Weights of a small mixture-of-experts language model, trained from scratch on English Wikipedia: 64 experts in each of 9 layers, a softmax router.
Below are experts of layer 2 (counted from 0) of a mixture-of-experts language model. Rows are named router (the router's row for the expert), gate (a neuron's input weights, with its number), up (a neuron's input weights, with its number) and show model dimensions 0-127. Each number is 128 + 24 x the weight over its row's rms, rounded and kept within 0 to 255. Numbers have three digits each.
After each expert's rows: a language model's description of what the expert responds to. This comes from a sample of Wikipedia text that the model never trained on.

# expert 45
router:116102158105111152100137153105135090152160169149153150135133152161112150153168150152150142155107120145138110168103150113163115148140151154136106097139152100153160146104136100142101170095112107115142105084153111108107112101092142168145103169108160143134100163158097136131153095150092155108101099134123110158151157154136102118122145147161155148131140113108114094142148156130093152153101
gate0:161119144081146116141123123124116124152140154138120160113141136085126174136161122178148162118104103105096124155107155073150138124132147143151116140148090120141144140139120131141113167108108154129122136103109115113095122144064125180148097157129144132150127120131106165144118098079137120157144160118097167167144135152141126165115116177144174114152103120097140118135180127127093092099119
up0:099124124125096141113125140098141129142118083123147143147105131164136129110115145140121142083110140150144139117126159120101140175107148155145119111147140112177154122089129104131125101121122103118139076159130111131118083126170144127119141142101151140099095148104103144113153125174131147102105095094141094147124155131128054137141148117123130151165181117146107189172107169163110144160098
gate1:089119155130077151153123137087109124130158181136125122147147137147133159131176139186141154116114142166111115175124184113134143131116163117152098116130120121146155103114164118134109131099119107119141109108143121068101132115110155153137119180105135134130125109141132153112162116150106138116088105150094131162131138185144112126139125157178116142164139106104084116159151125139120154122085
up1:110143151145088153120090110068105126161139124124139124168129131140156123144154143128133108101145118143138099147140132142146148116113136172162086102169126101125142120143165092095122135142115095084131118103099100144124126144152131125100127169162125138081107118138107159135141147149128111125111108135166083147183144126092158145124156128141185134148117160160136157172139116126097143103193
gate2:089135183086106143125123156112111128134158162143126079130099160143095152146156148178157107134160134134139119119163128123164113150141139142128072087144134115162125150092106121135106162125113138087147103098120104133083117119134162204129111125120151164128100133149111122150130139175123123123095068131124140167152143134110145121125112143158161135135112111129144123146147131119082162141129
up2:100148162120135076144174182141123128132147181123111123091085138125119105157103104166130107122106155106118147101142099063153143142159164133108119150133150127143142149134079155133161130127119147119171131140125151136145142082111125158111125111117110085175096104108098124167156140166161110144135093141112162153135121104107123113102095130122124117113094087102145142140143108101117146130115
Table cell separators and word-initial prefixes like para-, anti-, micro-, multi-, plus US, States, Germany.

# expert 50
router:116109136090115144117141142123130108153147171161154149131124133159121144133148146166132152140128102129151121157120144085145117168131159165121109109123150120150154135119136097157107147109130108114144073100143102102106099124119152169153104155108152142121100137145088143127148116150114168111120079128130084182166155157124091136129146142170162150124123117089102111144127167141091187156086
gate0:111142161121130175155117160091115133162155142084155107176139139102146156145157142166159145150105102127138085118133139136154083166123122116130083138129134123144119161102124104178119113082103125094158092122115144125098122121104161135159109133120127144148152153121091144169139142148138111103117075125119118148121151144124159134168125161168143145164135124125068138131116130148068128127122
up0:112163127177132135172155140112106163132100121095117081139139143110147156123148137136150138107132086098124108103130118133124113149118145088128140144144121130134093143146168139109136106130099146142141108099099176133114147139149169125130136124148140128127192118124105113172096151154158142127108094130118158109118123098125178124153106155132167174154117082179073155129123148151087158094120
gate1:119109164109110152126111140160156102116139149124153149116122138132130173160160130172163110117083135171147124132116137110105144131099122131112125109155103092152180087140133104160126145100128149139100099119127137101110076073130133158139157147142160160162105162119111156084138139136101129099100135093133121113088150154122138137138175171149174119125119138118130155141127135090105111128070
up1:123127110135095128129073124157131129122132102097160148132113115105107136112145080119132111096095128139157126148105114101118167154104129138104131094149095133121150084168152117131124141115130147107091083156130130109162140125140133127115157145131127125129099131128120149105126147110087128123131135076175083137081131125114121133113181185137147068132117179173107175118184129094141121119136
gate2:105150135068162159122130160117150102196146176064115130169131165131131134113140146134093134165174077128101158119093149122126154155129114157131131144147085099152141110116162120146115130162075139141106125114113158114134138140123148139155124153097125141123123135140145083120157145156170091137134119096131121134124130177102126146139101135165134133171121118142131130131119106129153143092104
up2:135130117097163142093119118155095113111109076118119117149145140142165124096128109127085116155177133110141167123128133146125155138103150082142139132140102127117136111176147113141126115165087134139150097156113158128137159176143150156136133147144138142079130097128152086116110139129167092134147087132122085099110137196118155107107086139170138114130090121115105130132144100139151143084154
Pipe separators following numbers or blank cells in results, stats and election tables, plus a few sentence-initial words.

# expert 32
router:113085163110110149090146139103152105151143170144145166148135146158123159153160141157160136134120121166147123153121147102152114156139155157159103081138149106153163150105133092139088160089109108107148104104141101117114099107095162144154103176125148148127108142140099156134140113135093168108109078130127092170170152149138101109123127146160153140125130123108122107142137145127099156151104
gate0:112104144141133163149107155070092104095154170159127095161108153140110186103142164173114138131152158175135144115079155118143106134121151116137152121142147123139132169128109072145136143119109112131145124094138125123100102136135141146174115136104152079111112143116125110140145068156084133148095109143107113144160145093135141141142131118154125166181130144118145119142137130156103144121116
up0:149098131172160150133113111060071110123108146129115122180112128113091128123131129155140146176096151132126127126121139074144122145077149080145135085114111147131130181173099086134151115136117149157142132115126134139129114148095132116141136129104145078105164134099086147132156087131091129150118116126101118114116155129139127120106147138142147146183146150137114143139154156166128108149142
gate1:147112109148152171141114138086079131126135161149118140105127148110152166149176129156127143167111147168121132136070166101172128104099133138101108087128117130126122131133166133106097153072107105151115130081112097134113135132129174125162118157125132160129126126149139132120114124107083173153114133138109120133104125112124111110161123159146143198141136135104118142170146122072146103117139
up1:145117082138156161120122154061062144148121159141108119122090127094122164137178147185120110179111141187136173125110145112169129136118105144098114138156093147127131156122168137096118135109140115142105133077127123151123138137112167120161121156150137148151128126145126104115111113111108133151122131103140103124106145121150123121192147114131130138166112117091137138138132144084143111098117
gate2:122112135117123158090136164101128106157124124154148127157145158135137129141136157147127141157100100154122137152091164137145155137138156139126113110140159110142159177111128050141114124094117087136152083106150095122123063130108125145159087187125169139122136119133102142143144134137097135105128105149114086162155161153138113104112136148175150146161130123102097113133156140139106122175118
up2:133122121125107137090134140101143132139103097136109121176164122092147115112121143110132113149091093141141165129134152163095166125134131119117149114128171146126137180114133076128103108114135100153145101145134091138151062134121115100137113181136144140112142084119147131148125182111081129128155102150126078164141130150151109113094136157144134138187131140122109143114169124142131100180149
Pipes right after numbers or short names in stats and election tables, plus commas, periods, colons and line breaks ending clauses.

# expert 28
router:107091146119109152101134151116148109154161164145148153129130153152118165156159150151155156148108128132161113165126149104147124150142174156155112111133141103158149153111128098163112146102111103113170116102175110123094087115109154156164123165117163134134109172155089149121155095146118145113097105107125096165156154155133122112136144145158129156133151114109109116161131156145084149170101
gate0:124107100118071125127160169137158125126182127133126148113152179108129142104107114112165193084154134135109143139117142135111151154152191130148116112090122110151107157169136155113132148113083094074144112151145147123097104126133145128146129170125135165101095087163151178097150095086133126123115127131119108120134150117134126129122168148160129130100131149126143116115125141104134162142122
up0:162115104113131117091144135135177171104184127118126127111099137104126120127119090137123170094157136132110164124132143107124107167132179132092101125106112132147107191138148160142116137145077110105134118156131150156128129133094142118126118151163132117142115111145119147103158114094168115163149124133165101133131130126173156163160158146139116108055092134124146140104122143086106145117155
gate1:110154170112145173085132108118128135151105152164142156147127155159118140159165155138115135111111077153139098113111147153138130139164129126130092111133128112126141127115101071120135156092098117099099098139120061144130142122145169150163110165078155154146136137148100142122149133132090165127118108103137128140170169126123085101146145127152151131150157142093114130178118143092103125135122
up1:139145124137175138095119101151141136146122095136105123128147149131145097145140127114105130108135095121145132084150120166108108100134106115122112140107089148091110128122086100103186109124075149139111147155107087164137147146164164122165149126106116151128166125113111127129123149107119132173142152100128128097152153108083125104155108097103094127139148174122142167182102099098151081110152
gate2:067157121128115129138140118112139126139145115162154140167137134139130122142149166143151134175151083138100084182121167103154125114122148106179112128139187131129152127135104099182115155109123114110148069122133137134123123066159125138125116151117176113125115113129107167155128112163110132114120098118114106149159124157122147142120137110151184116171135128148110121162139140140101115166110
up2:128135139122083126151116169116105132180161115144158139119127159170185157111165154111098193117114120155123157127125142136129125123136098180112101151152155154150164116088160141121099147092111088167088135134142139132093086133116121143111100170135119169158128121175118146114104137114142147132107135127091170146183130127114110124134145127137116124085112120117130101107142130131156124145108
Word-initial pieces and prefixes like pro, dis, un, ion, ne(crosis), plus hyphens, apostrophes and quotes inside running prose.

# expert 49
router:122093156113108155106134152114145093156163161158161152131134154155110154157165157158151146140114115148132109178107160112166114145130156151144113095135151108152167144108134100150102162100115096119147105089148103119111104108099149161143095161107164139136098156154102139130145090150107151111091095110126112161151158163144105114130143155164145145135149110111114096151148138131093154150094
gate2:084104149130151178111150153124125101155120121142159149161151160157160131163138111142142114126143100147145100159104141121124108158143143151127125120137145104156140134086105104132102164085115083097108102125130116083120117124093174152165109141088155131126135142138113156138151122129146156088157125100135096186136161158144082125163165149147127147143126100116092145166158136115116164153121
up2:114137124136139153136183157142096128172122091109154128148174122144145106154154104111134106099176096093132097172101124147106107141140098143119146142153174161124125142087086111090115136107108118100113117129098124084161142142115160123155096110106139120144142119110133117149172152117159127112162124095130129142120148133113094093188150168120113135135156125126093158148170110137152167134126
gate3:117105186101112206132144136125127129119163166140146142139149155135114153122173116170155151120135135155147122153134135092135139107123144142123113114150136119140123160145174112144117161098109091084151105125146086115113123134114154163129120164092142154117123150144142158137135088123142132136139127087112117161135159157086112120102154143166210102125115104119086128114160132132101111146139
up3:150109151152134167158133110132149162094132143154105134085184138099141135092176116169146086125139153109118152158129148072127093084155122133120118144125107127110087152156134146122121156072137124098106132090094098130113130151119112136097093130106112159129140148125120187151123122175146129143118130114093133141138138124100109128127151154138206121121155129126136138103164118112120116148145
gate4:106112170142114141117155137095137111116157124141134130140113174128148130135121146197164161152125110126152129153156133133152108156122156150117101128119122131159160139095169093123112139072130089122151125138175132116110130109112175150139112157125160139125137166121122167126142091149147148113107096098149111187144168150101108146153166101142134135170147104113125109133159143120094153184144
up4:126165143121167109141144108121123102124085127123128130117092143150125126175153101141127186145106144099107113143105126083117152123132112112125154141082138148146126115114100095139128118152133113131126089171156123148105113128173182126177160117083156113105126110083136103124111121096136184108130125139114122144076195141136129117126157095129110132142156092139110145089144124116146145095161
The after of, in or within, and plural s endings (banks), plus infobox values and spaces before numbers.

# expert 48
router:118099158112108144111133139105143085153161157149170156139133161159108149152161148150144148151101116157132107163112144103157117147129155153142110095136147101149167151108133094142098166096117105117144108092157108111106111110094146160149096163104160146130094169153095141122146097152097149107088101125125114156153158162141113117132141155157141145122145115108113097154144154130083155157095
gate2:094099126115119150108180146122115114128147130149133146155159158144131173134127142176144137136117111152162116131123161118130105153168150167141081130128139110149124135109124100177137156100138105123140108111135094089110094129130180181137143152136144149117130150140115172154153120161162137100131078117102127154143178138129122155125146159157152148150109068113124107150145151142096157159098
up2:109114130139151124116186119133123102140168103114158165156156127116124126169113110140166140144096098159144131118133145169115094173149117156129099178131128146115111110094110104165158144128153139147141132111107064108116118111153161141129149122144106105138140116121133166187157136132186104120105105133088114141133209126130151149118131141123120121151121064144138107144136121134117140132113
gate3:106115124095111141101120147137120115107126136133139129112122158163133158151155130183130161099102128160166120118112176115143127149120150141170098115127160114157118103115106125140137105095110116113109079120165121109137128094103172153177154149107163153098144118115134145161111127121122168087154125087066131138125180128085113127165117125146158128174106107118121107174155164153119120135122
up3:133084116090159153116117131113145112088076132149112137124132127144102136130140143164119122110137111147133141123051148123138151123122177122114109089161133105148107150152106125123135087140117116107124078134198153127173136123078143137167120115084163129113139115140142158112123116158133142096152116106084109133116159096122079126131131112135138136143138142094109116125166153144156118108188
gate4:094102151134107140084185156130117110120161141140122188139126163132132154142135132152119147172096100168151114139103163097139121169190166133150107123133177104139132136122146110156113139104105089098123104114138141119114108108128152153142123154115155128160147117145108159134145101153118126103132112116072119147153158122103137159108145149161154127171108073099128127139117140130122175142104
up4:137131125168128109108147130138130092128185085140140188084135172100133135141124116129153156182108109187137115112102135127126140148151154101130110133121180131105114140096137136098108129133084126124119121119094126121118166133148149124111109157126119121163160116133114127136163109188119112084115142152082137121129182132105160145140128138121116119164130069103137125127102128121111183123094
Bare space tokens, mostly empty or pre-number table cells, and between compound words such as wind turbines, Hurricane Flora.

# expert 13
router:109106154120114152100152140098129121158158149153141135160120164141123173160146179162149143128101120154147113152122172124140114136144161161143099112150147112157146143124128092157123155098116108123138108119143096123093087091106150170141119149104188157147121172166094146118157101148119137121100110106130121179165150150115107128140140145156136157131133125086105112145118164131095145164094
gate0:116116115119119116148120114114075135094110148148116127178125123129098153117128118116115116105131137115162126135148170118165114142159129133191114127151131122152168135160113086107133137126124118099149122111133100073132083120169133150160144137118110141103105104181083132113125078131122144121117081110130120159152121115178095135143144115130144084140180135139125072106114178133135138147077
up0:124091125158158107100114090112078156139104143124109109182149086129095133148113115106127112104158129099174126106145169120135136125186111120157118135128111156166158139124098096113147128159111144120143144135119097109117110151144140128179138101097142140126129090161073117128146089125124134159114128111141139173132135124162134146153145085101112111123182152157125076111105140129127093131099
gate1:132087124127165120075131120122183113161147137134144175112105122142137135123117117098130161152130066131142110141169110154164150178120138123139138149150148137142134137137140139150103099110126091094131115144115137109144084109128160147163148163087163115112105134173122134121134095132141151125127119106142133133110154138148115127094141147129136180111123098068092093166128137140135165195125
up1:133155118123085181142128131130081129129123102153125118134166138132098104095143107140104121114162128149136164134081147083128085124127123168165101113149117127151121070105164124150124159135128137120133115091141144112128168135113102156097119135129139140151132135135108080167092123102101136139143079129142121138152118140104155121157101174155130055173124145158166138102165135111117112129133
gate2:131128115149096136091129183120127146119181149144134132145108147166144115116131154138151124124133077129141109141153142076145141151136170146154157123151140120166113153096130099154120139116085113142131098105123090134113114135113136153134090145122144160118129152166115144130128141194149124157101103109100140131130157122088136139106165164147153139143129126104073143161146191100092149173124
up2:122133160122107124094129129067151142175110113134150182133131131135112122118140169142138163148107151140135112122101119130123153094159147162118151130121135148119164106115140081142106181131136134112151099162146158133115110103131135134131117132107156112175111069118132105115143136150105140161162129169127125099070129161141118084152123132127140130118174101078136078113106102173106140142160
Words right after an opening parenthesis or quote (and, a), plus inner word pieces and common verbs like leave, king, ex.

# expert 56
router:108097156116108151106134148107122111148162169157166134129140170147122157143170137169136142145108115138137107173121145111169118134126162152134087111153136107154159141098129106142116155107123111119145118086158116113105114110105168170151098172119157137130103184149090133137131100157113157107103108128122117162147145161135110115127149149169159166129147121114110113155134162127089156164082
gate2:099123116089131154095096119095132079152134181148121154137131123150132125117137153162123110136133120136143182163120144109134133137152117156153142140088137100129170159158133105123111137121145100084113088057135058134143112124132143166134093151102134127098110138132126154120131105113123146108162091099143105156128123147118075099143138143149158143137112095110133088098126173154146136108122
up2:122134107096128125122104110116119103122109184151097152102135111130131101127168142123130106131160126150153179113129121143132145117169105133153126164109115123093129145172090133095147119180128092113109101092130050158153123145172112134129096132125098144112114133123141166122137134109099150124188134126125144147132118117118115131126137108136150153153081153119182078094126137161171118109094
gate3:136117116108096110116125121136127142164165160125171144103109153113154124113176136119145137176151128138106131132149128145119089099124126157136110160177091124121120121145137140154122148120116086095108134137122151155141129085140126152110090138140147142147113093143110140144134176143122107121078083152160149128146161152104159184103129139220175144143095118107150098125131145115122133106124
up3:131108123120097125138098161132141144137165171106134144140143177129165094111120106132120137151160114119088144132127154140127120131120138144116069123123097123168139138124151144148118108097098140091089139131102131146113134068138129125151091153138148149112094087153134156160135162126129131142117114139096196112104159131156155174108117166181178146101097114143117119104157161131102108112106
gate4:101138148116123152134172157117160124129137122127145147109153108135122168140134158138104103133138139123089129120134145128117131113148139183138109155112147076148142149162126136155113112115136119103108109084153091155113145088142165168116113130119158150151076169113134169149134121125101155117085109166122144185108130126118138162134136133154183172118131105134111115151164192114106152159096
up4:118104124096085111136120113075076125140130138172138145158122159169081124086153150125148121133137115148161127125106142113173136127115135120139094088121151144153105111139151125173136153136121119116141111170121129075123076133112123132165115153104126136097154125181107112083138107152104125110140109095151121112153176115139109102110140131147110115182142134120133101126178130170152104103114
Middle pieces of foreign or unusual proper names and place names, such as W'ie'sławscy, Schleswig-H'ol'stein, Water'ville'.

# expert 6
router:113096159107103139109136145102135094152153150154157145143135157169108150155155152148145147143115119152145112170102160102167112151129158148135107100142141098150170150106133096137097160098119102122144105090155113111106112105094151165143097167106163152137095165149093142122151098158093155114091102121127108158148154152144102120131148146169144151125138108113113102146137155127091151165102
gate2:102106172084139138105146163141139122135150153151134152116136133148149150161142149152117136121113114125120145110117141098177151158160160133118122101151142094156201122116126081156108125097127110111161106111171109110129119132118171175142099136108166135104124134127108129147130099157121174126116099136105110159137136134104110125134153109170159133128137085085087114175140187109142142124107
up2:115134158079161114124140154126127128112143144144106143088116104120163113153127146118100121090127135109112168083114140081154148130156133105084163106141110101117193107112125114132127097103151145139137121138178135118142146152140148148114134098113134160109139138095131114147113109174115165128123132133082105136110121110098108144135157069138152107115140077098097147148116190110180118108122
gate3:150112130087164141106108113133144173157122140161141156158154115138127108136133125142112141152124100118106134143125113126119134117106184162124124155147145126156115161107091120152145192130151123098163091127145106135113101110136112166129079119099141106132088154130101196149140146145087139126120090153149102167137177159130112107109172123143110103130155116132136136141121150168071126142096
up3:125119140158081120135131156116123069135113155127137123100112153136133147138141128145119131167095106126147127160144141110161120126165113177137117088125128095145141144151198140130096108084105093123122124116099123087119112125085149118159105185135148134081140137162129084100139091128171155127115130130103163157163075139132105136144105172150135157108118116102113090146145126134121131147114
gate4:083087149107120164114167131095137149146166158162134138146110174155133151137128159139142146159127113165133130159112172087144160127126170139135094108127154097154145147126121100149100155094117092091132101115158097123127119135145160162142118156124163128083112148171112144131110125136123125135110099091102106152181163125132133131114149121161163132141099078116131093142125159150114123165122
up4:160128134132155139117105133177121108135101134154159106101172130099147125146125118130153096128130107117123104120123133169156157162193122144143131133130108091150138123136133131141160159118096118107093100099128163141156130101106134139138105142139168139133161138179123155176165121100154133107146132194096152173091098126103119105141120174140169159135129141126107157128170113126135163089118
First syllables of non-English personal names in cast or player lists (Na, Mas, Ka), plus spaces before numbers and prepositions like in, into.

# expert 53
router:114098157111107154114140149110140087148159162148168156137140155159110154145158153156145144142119113142137107159118156110151117139135155157139113096142150101156181148113134085135107174104112104115146121089157109111104101112095154168142100169102153148134097160153087134129145089155105142111092098126130115158153147167138111112130142152156149153123134118117113096155146158122088146165096
gate4:075128140123125146100156180142129101155144147173151155147158132146103158125178159154139130138124117150127134142122138119166141153139159179152132103106128111162138147134124068170120163095096112106130134099151142136085127098105132152188077161139151133161147162153110144140088104145131128126154104071121117146160125152117117125145130137148133144132102105125114137129165149121117144155104
up4:078167135126132147123146174160138074133114130140146132113141123126104126115162165132114110134161115131118143123154132141162130139129115151131149100076127124116126149165099070145137179129088132121132157112147141157105161120135119115178092146147107117187143131146106124138099118169145093174156109069115132112162092133115149149167108109114117150094082134160138134115160126114134122152117
gate5:090114142098143149101145150138141118121143151136169128115158149116115205116157158186141158124135119138112139154132187102165115142122174184132097136109128105166149139139144101164120146102129111138134114134141119130114102102122162168161140156148148123142104135162097126126134125125125136120119108103104093146159156145125081145112132164170166136109102122104121104161152151142094128166101
up5:088157118122168155129145178163147112110116108101175118113157109088134161081122161162128146099168102096091166130180174131114123126095142187142109150099086143139142123133130096131144130159134163134101152128123138156133125139144160131129148135173114110164134113124095105145126154121158113155139110095127118102177131123105105161129098145130161142094088142155141127125129133127116109145132
gate6:149124171091125158131132165119110102127112119173101147148160154108129175133163137164122147112106132153125111156086154135118137132133135120133131147143123128154132154141148125141101173063119080102149129092130117120110139073120135169142091153121154120084159162173130149132103087117129137119143124105098139170144127149128116096145137154146142134144094120105127112106187176126102144165132
up6:084106098097127115128157136084124133156142132120135121104094110157102131100113152147124159111112079139138168153152134093157108115173090164180118124128157116138146112142076110158096156136129113128117113084130122131104122102125101142097075112157151116150116166116115113065132140147124123156092095092117139145123114075110125123085159124140122128118171146106105121157134140141116141160113
Middle syllables of foreign names, like Kuni-gun-da, Bar-kov-itch, Wilcz-ek, plus the word the and blank table cells.

# expert 9
router:112115150096114153108126145118121106148147145143164130141125161159105169147158153153130137132115112139149110159125154113184130153138135168144081106137129112171171139121130103180098154100123123103149115094154120113119112108118164191142095146131180139122113159155081144123145091141119163111089113133129110166126145153130109135124145144178148139126127104074099118148139154132088159127127
gate0:129076151146138155111128150099158157125131167170137122105125134137142126117141152147113144140093122123130131131110154159142136088140140155126097120146105106204112103133107101089145112104115093105164124087142142117141142074128127130102119142107174154111099149162117149126117103157113161111109139184122143140176129117125111095121152173150152173153116150113086079148128153129124158143139
up0:144181161074101140119115144115120130092138130140166120167139125139071132118144160114116116139124133151132114133182116104126084149129128152133085111155163114129133141106125101173103156154187136103129113146190131104134091114110120149140130158149132153165106151144143146152121150127121108142085106101133124107130147165149143151089113128148115145127128127071082128127149180162128138143127
gate1:092098130117106137113176162143131125143118167121175170154145151171125162135140133104101174202148091116138103121120130129109140117132133156143115043114118140125129108163127166149093129115138119115087106099141110077148114116109140136119113134122171165106107168158129174108144102136105142127142146092097110150127133149111123118103134124144127153146105124100137094139150146130147138114156
up1:116067130169098116133164155104095153115159165165132131095172136087122141141162110142144091149144119129143101131086107194112153101109140147101176124106119132128099136121139131153158142108156149128141113109105099116101122134136166140123135101146139164112133138141126159102139135157131160154123135136094134163145100097146140171127155075120115170149143159096159109124091153150108144141126
gate2:106090130131108137119122160106149116109126131154156112125138186144164152127122124153148140144105091156212127144130145125165142144096162122119091090124141107170186117134119109085085140103127124123161074103145121143139096114112176149150086149100140141147112137118135111107131113129144147118145094095100117155134144123118122116103109137136134152171119110067105100163131136140109119133111
up2:130107092143109123141104148136122129129110098130127113123155176126170155106094097121117126129126093122195148108150116130167166145065120104119115097105110132154159096172120148084102120144146148143138107152116147164185128147151149116137125106118104123118123104096162102100105142108173130144159120096109122113120113129117121108081093145100095127156118107081113124137112109154141087098157
Ordinal endings after numbers and the prime or degree marks in coordinates and match minutes, e.g. 32nd, 3rd, 67', plus words like second, later, final.

# expert 36
router:107096161108109147105129143109144087149152160148160149138140157158102150156159148158154144142109111153137112175114147105153118142130146153139109094138145095144162154105139095144098157104110115122155111091156114111113110107090150162151087161095165149134098161143085128135149100153097155115090109120125104157150152158139104110125149150158159152126144113118115092144147143131083152156091
gate0:108076165112119149102143124125150114118137132152162139116127141137099150137148121151084122138116134137153112147097144079174109140142184132177120093128156089169142140140131058163127163092134099089143110106128091088116123107096170175147110166116150117152121137130109149118139113135120157091118101135118140164124138111143136130139157163155149151112137117103134096151134131129118148169094
up0:093083130117102103111122109120114129110111088126151093140172126142081158160146132119097099161093144119127138174131111127134130109153140091194134139111134085127121190147146086140152150115130121126151128136116099097138165115121125132116128162124108108140117117101127156109172147104154097076139126129147125161093134107171133152126177128105123134113138086113169099121139115169102157128115
gate1:100107161123137135123113136108114097120169174151153153131135126154109132139134124168120136167108120127122114156134188114176139148138166119164083097138138091161147126132093073134125163110107113100126104087125128109130120080154151154133082154126183120129115159139117136142131123168132148096140121143128137159123115145136132137123133147176159169150141118110110135149128186109097160162095
up1:097120127135154150130083100143110090106142149108128118104120103121098105131107104159150120164119131099097099162155135116129139117132128076156107113094115082116090117140105097117148137142100143113122135108085158135163158076163116104100111128149163104108145126097117119144154133165150118100171161158136154112088101153132159134102119100117170177155132126142134148146137183110092137149126
gate2:099132141117118166143130159117104113158157135137128129132117138133145148108133124148105114182131114161172133140097141098173120162148146168144112124132152081161130120145122088134118161100127124114112083094120115127117113095099169162117129177081154165140115167124106147144141130152144158092111113143097105159151149140142122113112122165163135129156123102106075146147155144139117171186103
up2:140140110140112174162109177140102109161153138154106086101106139101114102128118091160071112156110116150154143160118135101143148117134127165152142108113123109135101096148097133126125145124148145130106116075125096119145152074106144132113124126088146176127129177092114149131107154148114144108119135141111134140087115133152170126108118167120148133149131123144066185119122127153119137168091
Spaces before numbers or nouns after the, in, a, plus inner name pieces like Serge, Bilbao, Cumberbatch, Carib.

# expert 47
router:119107169110117151113130150109139099165143155142156149147133159167102151157150137156152144128110118146138108162104159108163115149130159161159095092147144112143176141104135086151093168100106106119156095090155096115104109103115160166147086142117158144120105157157090139122152098140110154109100092122120097159168157139132113119129133147164145143112147116111118105158153146133095148142106
gate2:118138132110130140133133130109117125142107114153167145112135173177097142164143129131142080126127116146141141116130161102119134144181139104111111136126141099145135109098095138156099163118074091127128108119139086097147083129122160154132076151141144145129120143146113147148145135140109163081146116148125137178111193149120133129174122158183175134110125127095107104153175123098144138113136
up2:106114110112133107163142154076119133118126130135119081120130171103154125132138102135114104136133123140114101154137174136144179168112159168153130079167154094137131126106121136148109152097098119170130088093142119117109123140124176165142129115131164163167119103138162132145102111128101132090127103138110189109093169128144119113166121161144188110109148139103110134147138132154126113143139
gate3:131109157138118172107096120166082158111128154136122137139130155136147174114149160145117119116145143126162133120110147148144148104130145107133134088154124127151148120141141069147118174077122124119138127114115127072129090128145170153155108158130145150085131131123093095117172075124140146119121120197135099115158135134181139127144138138152130117122131103092098081146153123124076150137129
up3:135118125161096161100106140148128155116150164109133163141127122113136134088129121141147135117139132164137134117126123107076164147117153094144127067129136113142172144125123072154131166094147137148155096162135138095098120151129149139097131167150162156075127144127085139090142152109171093130132105157132103123109156166180154134128152117177129111118144125130090155145151145129104166117132
gate4:127124137154128150134145147090098109139121122120131170157143172143159139161161131127118130113109103137139103109129088106153163115095129132123135153156155081125190113118117150205083110127070139176156097130161151114131124141144164133138104115116121093085168112132127121104134115089123126138120120144098128124113164110143099071140124139122117085087135080119127134149114116128145155128147
up4:125114125128148134149141113092130111123132124117137147164148136151175144136117134098122132138099111130152104094110079097146188095112161104132150147173150078113182107158148154174105105123083121170136094135193096076160123120103127133131080103106137062090150132135138113137109123091132139122126107155139089129155127132150126087139118126120107103118133116127138117134128125132143126114147
Closing pieces of longer words, mostly endings like -d, -s, -ing, -st, e.g. indicate-d, magist-rate-s, Royal-ist.

# expert 62
router:121091154117110161105133150109142097152160174155142145133127157157121149148161148163147144121100124145136111160105148107151113143125160154137112095141154104143174143110139081135104151104118114102148113090150098112103096105101158175154098150111157146138105158150090154123149089160106141103097105115128121159166144162146101126139137160161142163132135112119117094146135145129088162164100
gate0:126097138114130138155133115113160153124141154155150131132094140137105101164124177125157171165117096121118104178143120064150133136133163134139110082100128102115158151144133126133083167155148113127153118086129132106116108079129133126133126156130168118122099163130092108086097150126076127138123125119176085139167096132148095126098176148123146125099149134128127141123144131128087156155126
up0:125083104140121103111144097080142105127117113094170146134092106129138134156083201120114168160100137143093116169135160127144134139119126130103117129102173145126161141120126137120103137161163131154159124149102144151096063104113111116137177160184117129152116153131108130084135159144128129134096135105161125126143133103169122115158129099121147121104150119109120086111107115104106119115146
gate1:123117144108106165123101120134129104138153177133178155104113165137126170143169104144162139144105109132149110156122168101152138143149148136114090124132138074155152138124117128159113143124141105141151097118118128086084128119126138179131115154082156121143131166149112123116134106140107170061095117107121139136140153141156120116119127197168153108126114119127100119118139164113075146137101
up1:140072132123151150117147132081119141115129131152121178134149158138118117130130138108143086127097127154119189131166098130108100159144141126104121128132137127127076131070133130144092110124150145108133101145158120135121123109123180160155128137097161162088099167171088142150156116133128135108136126119116135125095179152141077122104153122136127154152109109071116091121156154140138160137106
gate2:133119123141108178119113128125117095131134115128169139109100148142129157136154117140160165147124129119127136149102146110152146155130177146103133124144167105207115115097141120143108131102114097122139123109132146082132118113115131162161118156104165141130128173156104116130128117164114182102084103143105105165139122119158099131139145174168158139148127106128078106145165157134063146143133
up2:142143160158105107127095140133093097163128112128132152106106115128149144107116110115119188130145103118101094150120122120149169124164143093096150169123202138163144115097152161101100084109101105128116126206086162114131159156137126105136141135101132131152143141146116105094118123124091166115134150138106110147141122142144146085159107162112123110126110101146093123114124126131117147158151
First or early pieces of words and names split into subwords, such as 'just', 'pass'age, Kohl'sch'reiber, c'lar'inet.